Weights of a small mixture-of-experts language model, trained from scratch on English Wikipedia: 114M parameters, a sigmoid router.
Below are experts of layer 10 (counted from 0) of a mixture-of-experts language model. Rows are named router (the router's row for the expert), down (a neuron's output weights, with its number) and show model dimensions 0-127. Each number is 128 + 24 x the weight over its row's rms, rounded and kept within 0 to 255. Numbers have three digits each.
After each expert's rows: a language model's description of what the expert responds to. This comes from a sample of Wikipedia text that the model never trained on.

# expert 6
router:146110141113052151130128168129076102100137112082110115139096146115118121142127079094152125165142110126149108102108108106114082091131115151115149069132147089137164123121144107112110173130108114143145107156136140154148108134161141091120156116144139086096158163117131133099144128143133123199124119162146165126076141128130175138114169152132133105168116143155136126135139121118154108104113
down0:109118180135119139123116137131125128165133155163126115117096117132153134163118086143115132094133156132116164116144096160122085116111132134120106129105059113151122108156107144124087158160128150151103128185127141141128158111135117168182108146107119126110118099115126127157115156192131106137129100168141117093106129140101140109136132129124141176085132102126141142117112125112113175095151
What it handles: Coordinating connectors

# expert 0
router:173136146118146164166121132166127097136090145082148078177161105136147121175126113146138066141130127125169117098164154143141087120172133123135117058099107117167170134115136096082117109122132115146149135129123115174156106122150110118139176133114134134101155126111156142103110127123136091139088134107152160133091106110142091153139165171100105110153098133112123126136131108123152113146131
down0:170138112125140113156128113115145109098161178114164112154146183113128114190126119156165126147140125117136122096107086143132130105147154129112128144130099099086129112130135155100164104142154142136111100143125089117087118087181171141127130172132132164085095130125131094099135146088115133101123154109095108160137180149110121113122118131137135120135125109166157107126094115106137128117108
What it handles: Common nouns, word pieces

# expert 14
router:102106115095098175134133128132144120132099130124167131162141089115118149136133140144149122132084164124115050120124157128148155114172119117088083105142115137127124106117170090129108179144093115143107083150118129178137109139121149126103134119129156115101129131128155131112117084102084131151147152144150127132125135159104131107118161182144104101139144106144198098141145137123179090114107
down0:065163114125172069160114144089088162125162083111138155144134139188137159090112138121147119106133120143103151115115107162137103110143130109118137147142133148158115122123177125104097129110152147126133117107136128117120166126112117128125113134163167094145131133125110121145083143128146106108142135126136148126131109120126110157144151118149146141159154100137117124135121116093184162129144
What it handles: Biography main verbs

# expert 19
router:111104134141119150106102137144126093121128122133141090136137121138134099136148142136165100101137122118169117133144132141144075080173112113123137138101119150122141116112166119099145180182072124155157143124124112167122109133143117116121193135127130091149134140114111120135124097137089107170127134124165176085147127147149104125095153155111087053132124135091096123108117120117113132145154
down0:137158105078120135151146114121145173116123109127129185143101127123125120151151128113137136108129164138086131128125140116096106104089103103141137146113148140100099136117109120097125168073149146095120109149147111158117152118093186179126154113084142094154121154122122082103139143119096132120138093162148171120132137102124146128118152150109169137138089138140182144089090135131130133126129
What it handles: Units and measurements

# expert 20
router:109111164153111145101149171126117116148138148115150105146157097149155146147141154128153120137127114127157109118175131092133097122140100170103135131147157156127101108111186141102114157162075108132137105137135120194140101167113128135141193095137123089108182124098141118144139132133136072156130094119151143129144140154122108130112130162088108095168158115141136111155138119082115126117137
down0:092124168125135150129139176096122127109104108151169164087135108082119138138092135151147132129136137144073165088100128155136161168121101136163160111109112145128194057098177112115168094126136108111111128115115167098100090136123137179160152112132128196155111149118122192110130131100138115163101119148136122161148142109105138145128154134138138134159109125142139112130131111138141161129143
What it handles: Mid-name word pieces

# expert 8
router:178124139122116132117134170130166080137092127106134091126124107125164123131146107134152125137132122095173119104203150158137065082165115124089161098143110150170179148127167069104111094140122128098107128116165140148154115149106139139103147117100164146122146142157153151128155073134107101122115141148152115104118143140116136116108111149105133085153129146140102100110154108125107160116157
down0:109124090125110146164122141119166118119153093149096150103116124094096157088105131098108132094141140123126122129121129115141130138124137145157099200110083126124131163106121124115094101129064154158130140117129069116133100186146125136100141118147146189124170104152143152135124144122125141143152166138116129114108142117153176159133168147147109100118116168123134094101183112161147120183135
What it handles: Numbers in tables

# expert 7
router:093135139172110137142162126149168127172113109106147125145125119122144121104114129145164106134125133126149089157162158115158105150172095123135132110168131171176098097120147094104140171166122127148115102141111131124151130167136100135151193126134116114109209133166141147123113093124067125143136124150144128096117161113114139131113153190118112132166095191135155145158150101105140089141157
down0:100110148145166120092147169140108124132178116115120119156145126139131137146147102102113071159117132141132136103114130127112157139161129169099162139113104128181128142111135155119117092115105139143105119131099111125134136115115139136145077143111173133144105126131156068127106124127135120121164115110129126156143168132134122138144168119112121121149096139145107139143127147101097181141120
What it handles: Foreign name pieces

# expert 27
router:149133154102134150131122127145124120115142130126117140141137097146100109146112137150150076115124109110123143156144138158174122135170130092145121143091128175107143153083144117103162132151100112137130109147095134152113123144148133150132219148132136072132124119114165126110134098154154155159145149131136140163126094150142138137101131158119113138175127147125126123101145082096164109127168
down0:182107132111135146113152142122103138186135123136143150101119130124106148152124113178090123173094141125108071158169122090116117099128102126138145089103170129124114141128121084098132094118091162091062089102093146118156136097131116133141102097131106134172124174128122132135096116114120174100130138142093090098081103150115159096132130168096154126114123097113135196114102121096128106107159
What it handles: Non-English name pieces

# expert 22
router:147125110109134137117096133158098114138087127134147097137137097107124114153154140161134099130115123131145124153155157117147083114143129103128143126173127115140131129100135118103113108120121101142140055126128100144135134148183123132119136128163074117116159119123140132143136073156095149147139092121197159117110113193116124110082142189123061107154168110089158133150128097129149142110146
down0:168105104094126136118171112096150058138115115102109082184112132135081159094133135145117122122143132120073152148139162099139112122114108113161158135117073130150151077137109144100109113111191115131114107122159152136098151122146155119108144107114139092157117114132165141166126147098138160145126165087111140177148148119126127107139121105140108143113102127122098142144111101162119125111132
What it handles: Sentence subjects

# expert 10
router:116130169163091160134105183112135135134097143088114134151152111163144094148119148172126082109130066131111113129137145118119082077116101151100139083117090133123118114113123083099139128171097098117110127133169158155111111163117134130119107148108125115136155161121099131128153074164145166134129149125147108132118112142178128140126158143098111112150135130130165120118112114113175108117141
down0:150109123113102100126130116173131111148111100106138144159176136148139139108149149115118103099123088129062136089123122118164141139133121130137081126091142147173150093109154115146158160149113075124108086145132133093149140119133147103093112122153126134150149156121104124148132104140104176147159124122117089140143100133122098123134091121122073096161112143121203130127105132121132108102086
What it handles: Table cell starts

# expert 17
router:132116149144119144122131177110131098123137129101124138144107081138136133144121120120145093126135078115154103102145177078163073061158142113125148126127138126065116099096146113059157120170084115118129123154153113170134060154122128134139130119119114131147173143135157126119136096113150135151116116141169128122111130140148150131106170166121087085148097155134134086134105112126143110153136
down0:128166103150107126148132136121132126095128115136140126117121091143094127126150085072080136126125080091105123111119138104126142143180120122173128139129164163090128187137156144071131123128157120165151104136149128130091155142136130131143130140150131118139122108121153102114153098168135147106153142112139143120105117100160147109149071104124120110097131131139137146144156127122140151139091
What it handles: Person first names

# expert 21
router:156100158157123204143111152118167129112108100144107131147144103155154149168093105083150140093107075114189158116101145125126075113118086146135094109128136159140136114121120087095131152166125115153133164128166130151119104131154112162151126091081124129095133142140169108127162086167117124129147123141182129117143141128147107157125139132087171126177145117124107127149121105114113135128125
down0:109076137151128160078144111120096157124108118146118163161091110165087104113148103139123114136147111130127122145119108129118103134121149164096100093129127124078129128101110101130104149147101098145123127124118147148108118108094147137108167105181090150127152176097144083130117132101177135089159162140129131130110113098137152158104151122120120157137137140107135149119154115130102081155117
What it handles: Prepositions and modals

# expert 29
router:135114155129112113114138101153118189133132140096149089138139103145162085137102098132144080110096118107131117127094140124150110118153132098132119140145114176085127117154144121089124157140131139169111138157130126151125121119153139127124191132114132159095156125123151176144121114153114121130139127130146110092120101145139111145133177099137111112191139158094177172138135164146129109151101
down0:153118134093140108129118144124146146112165161098118168103158150145137146090088134202089131116105087126150145162172138149137110116132136126152093108121143087117116133138140128113101117169119139128121119144173101070124108135138133152082116122086109137105129179116150117125114150093122161169091127142134107130080155113123155132109141108132132115113072128113138113108149105095113091128138
What it handles: Determiners before nouns

# expert 24
router:098120111100107150112130158137101129135061143099169140139132085134124131134155122120153094135129114154154156081146153121137079116159149155109158127160137158141145121124143115083139104149130124126136126097089095183128127137142110143111182154181136100130162149141136142161127085143135111145110133132180137130147134168150108117107164137125115091175127115088130120139108129132144147149130
down0:126118126120093169075095145143098158115105124142121092131157124178127120094058119145095128159100123131115075152148103133147108157099124115126148165121137102115112136135085121123135147146091139106147134150116089138136134120154155119113103136122141150105109107135111106106165173171140139134119154134072115127121131111122135118103163112109091147106086090118114100155129150164102143104126
What it handles: Organizations, infrastructure, acronyms

# expert 1
router:160118115172151137117150165131100131134107104137079119164128099150160142142161122143137110137115132141138122136136212076163127062158123150130119082131151143092136118107145077093149126164104091146145125118125100145146130149135146142138122123158146129093202122130200148136116095128106103195124148137201173140080135161126127157108147101136098125133135122095153167125121129135132106117118
down0:156100149088118122122149139134164116148136119136121117126145120134108135115133129108206146089110114135163154126156121128126126172125169098129123146145124143105141132106098109119162155104100129149114111160164122135151137142147160126152124100160154159120128127139102165122134019151151108146108090124115143153103131093083120130124150136115166118112113134116126150127104154170164123113172
What it handles: Name-adjacent punctuation

# expert 31
router:127115142131115147136135174172138090151129107111138118162148102121153144108118136145133108145119152126178123106114162135144119120151126109129125114149124164136134096143142099113157179186094156150188135128159121145161129156129104147134139093137106142117145131127149108163103103157147119143114127129164181154100132160138137165089106168083142122135119153114142133154141134117124116128132
down0:146103074133153132136126136098184142120082132120124116115133105168142108135130124125138107128090170163139169139140100118116133165151110175130143100105132155155136150131149152085143104117132105118135121137125144070145095094151161116139184133077150119083129104124104137110139133116115170131095107134094148123145133126127129161114147186105140146100136106159145111179129149123091157180100
What it handles: Mid-word noun pieces

# expert 25
router:159133146136094158129121168135120114153108113135133119152137102153126158157162144166176077137123158147117149092103144137136145115114123136063108084101119171136126104113132121132108128151081118156139128147118130139144129141157122168124148136126144109117151124138125156128149096150108124191113131109128182103154135123123094131119166155117119097151078124097145137178124127102124115114134
down0:119118144152116136168094142177087161079147128149163199122060099089134125137101156115156139120099136111105144134120121080147110152111123131121124109128141129152092116136161074127088127155099071121108155139119135126152148130152108121148160084112163121147135111150152139143142147210169119134093139135152076120139099140061125147168140079132135093208148114114105139144132121135156144151108
What it handles: Dates and time phrases

# expert 18
router:144105138139116139075149132134165069128119113074140069109122116116116153110129169192164106129138140114143128114171155135138084091114089115123107130109128128116146137132170120075103133175095093097143099124080110126123120112164135130122097134145150145094129164095134166134137114105161128133140178124158138093158117144169172154130145170093137081150157130111142130143118100126137109150135
down0:120126138112128157128135155134170150132111144122123120125139148128137098160103179154126102106095087127128127122122153151131117121110136154116150122108119118130104150118132137134113151121125098129159129121130109138124109116119148139114106157106122153125082135128132076132134165120146106165130147127134135150117126138112165121112119133093176135084114154133096136144125097104161142108156
What it handles: Past participles, verb endings

# expert 5
router:141138134142114132101137141181114081124086154121165125161132090157117144114138164101125123149118098115146129098143121113148150106161115113129121133154104148120148130148167106082136145156115130143128142155125096180145102102122132145122147100106173082113131154147167144138133114143161099154134153119135142117101107137126140151136125161103087085177143135092150151121157133118155107136151
down0:149148089109125122117096123110082106059161153117134101124149184142136158104116126119097115115124125190133141117130143120123166079182090135136135169144141115122096128135135151110137080130110144129114127124166084168156140124155136124114142126146164115119103108178144147118115084108154087087157131100100149122189101125162142106157100066105102132169142197146143120108126139171151128127145
What it handles: Prepositions after nouns

# expert 15
router:139133139134113164117132135165144157118155139164144092152170088136117142131137134125184127127145133112119109124122153136142114071127129126082150112105104132140125090151112138082124143147153145160158137114099135137138130161134130143083177077109174094108142157128151162147121116151145139158133103116101139149143108122131133120097117108114103135149123102153137115129163140109128103117125
down0:106132121098094116133079141061108116121101130100121141152121141155163144123116122173120153083108148132130137120140122124092113126116141110125170091153134136126121135102150105103118137071143112159164124130119094125107146151113156120136101141131140124160162150147152150094154185125130119134140133134139137145101162131106145109118120079150158120134159152120138135160139142131139183068133
What it handles: Table cell separators

# expert 9
router:125120152124116186126131178146139103149095108117153094131152087146149164123133104117149074123162147110173116119146163113150080082148113130097152099158133158154156106136137119123097129130121089144173125127125136145120105119146107103153160119131139117124186156143179149125143088149101158176147184101147161116144109141139142141105125150117135103164101164101124137140125136112132127158193
down0:159130126103135157150109120094146113123128142125135140141150145105116146092141135075137143162125132136113129121131138093093122124124142076133132173140096088145095143103100141133102093102123107121105149107119108137104091120095151131119152121095128138094092131165160126154190151171138118116127137135101083156112108091095155120093149135139120186068111124155128103124111126069219149091161
What it handles: Place-name parts

# expert 2
router:143123119129138144126138120162135114134126140124118081172159120145133127144115138129139105125108137139137092099120130120167082106156104099115174129155130146140140128108139092103148162150135083110143114119124148128139149171112147135081133102134158091124137149113162127112150157145145145138125150150117112120144130146120171095081123165127097158168166178147151166154142096120116110089082
down0:119112102103124155142098139150087108120140158107124208119169151146126150109125142114118099130146134109112121125129095146124112108088151127168161123120120089119095162123144107141147125142099110120120160131130142161151122126109150159116130133149150131110096145129154133128116212133149110108099108079144112130173133089137116102151112103129145197111140154163115145125114109100096136115106
What it handles: Clause-boundary commas, connectives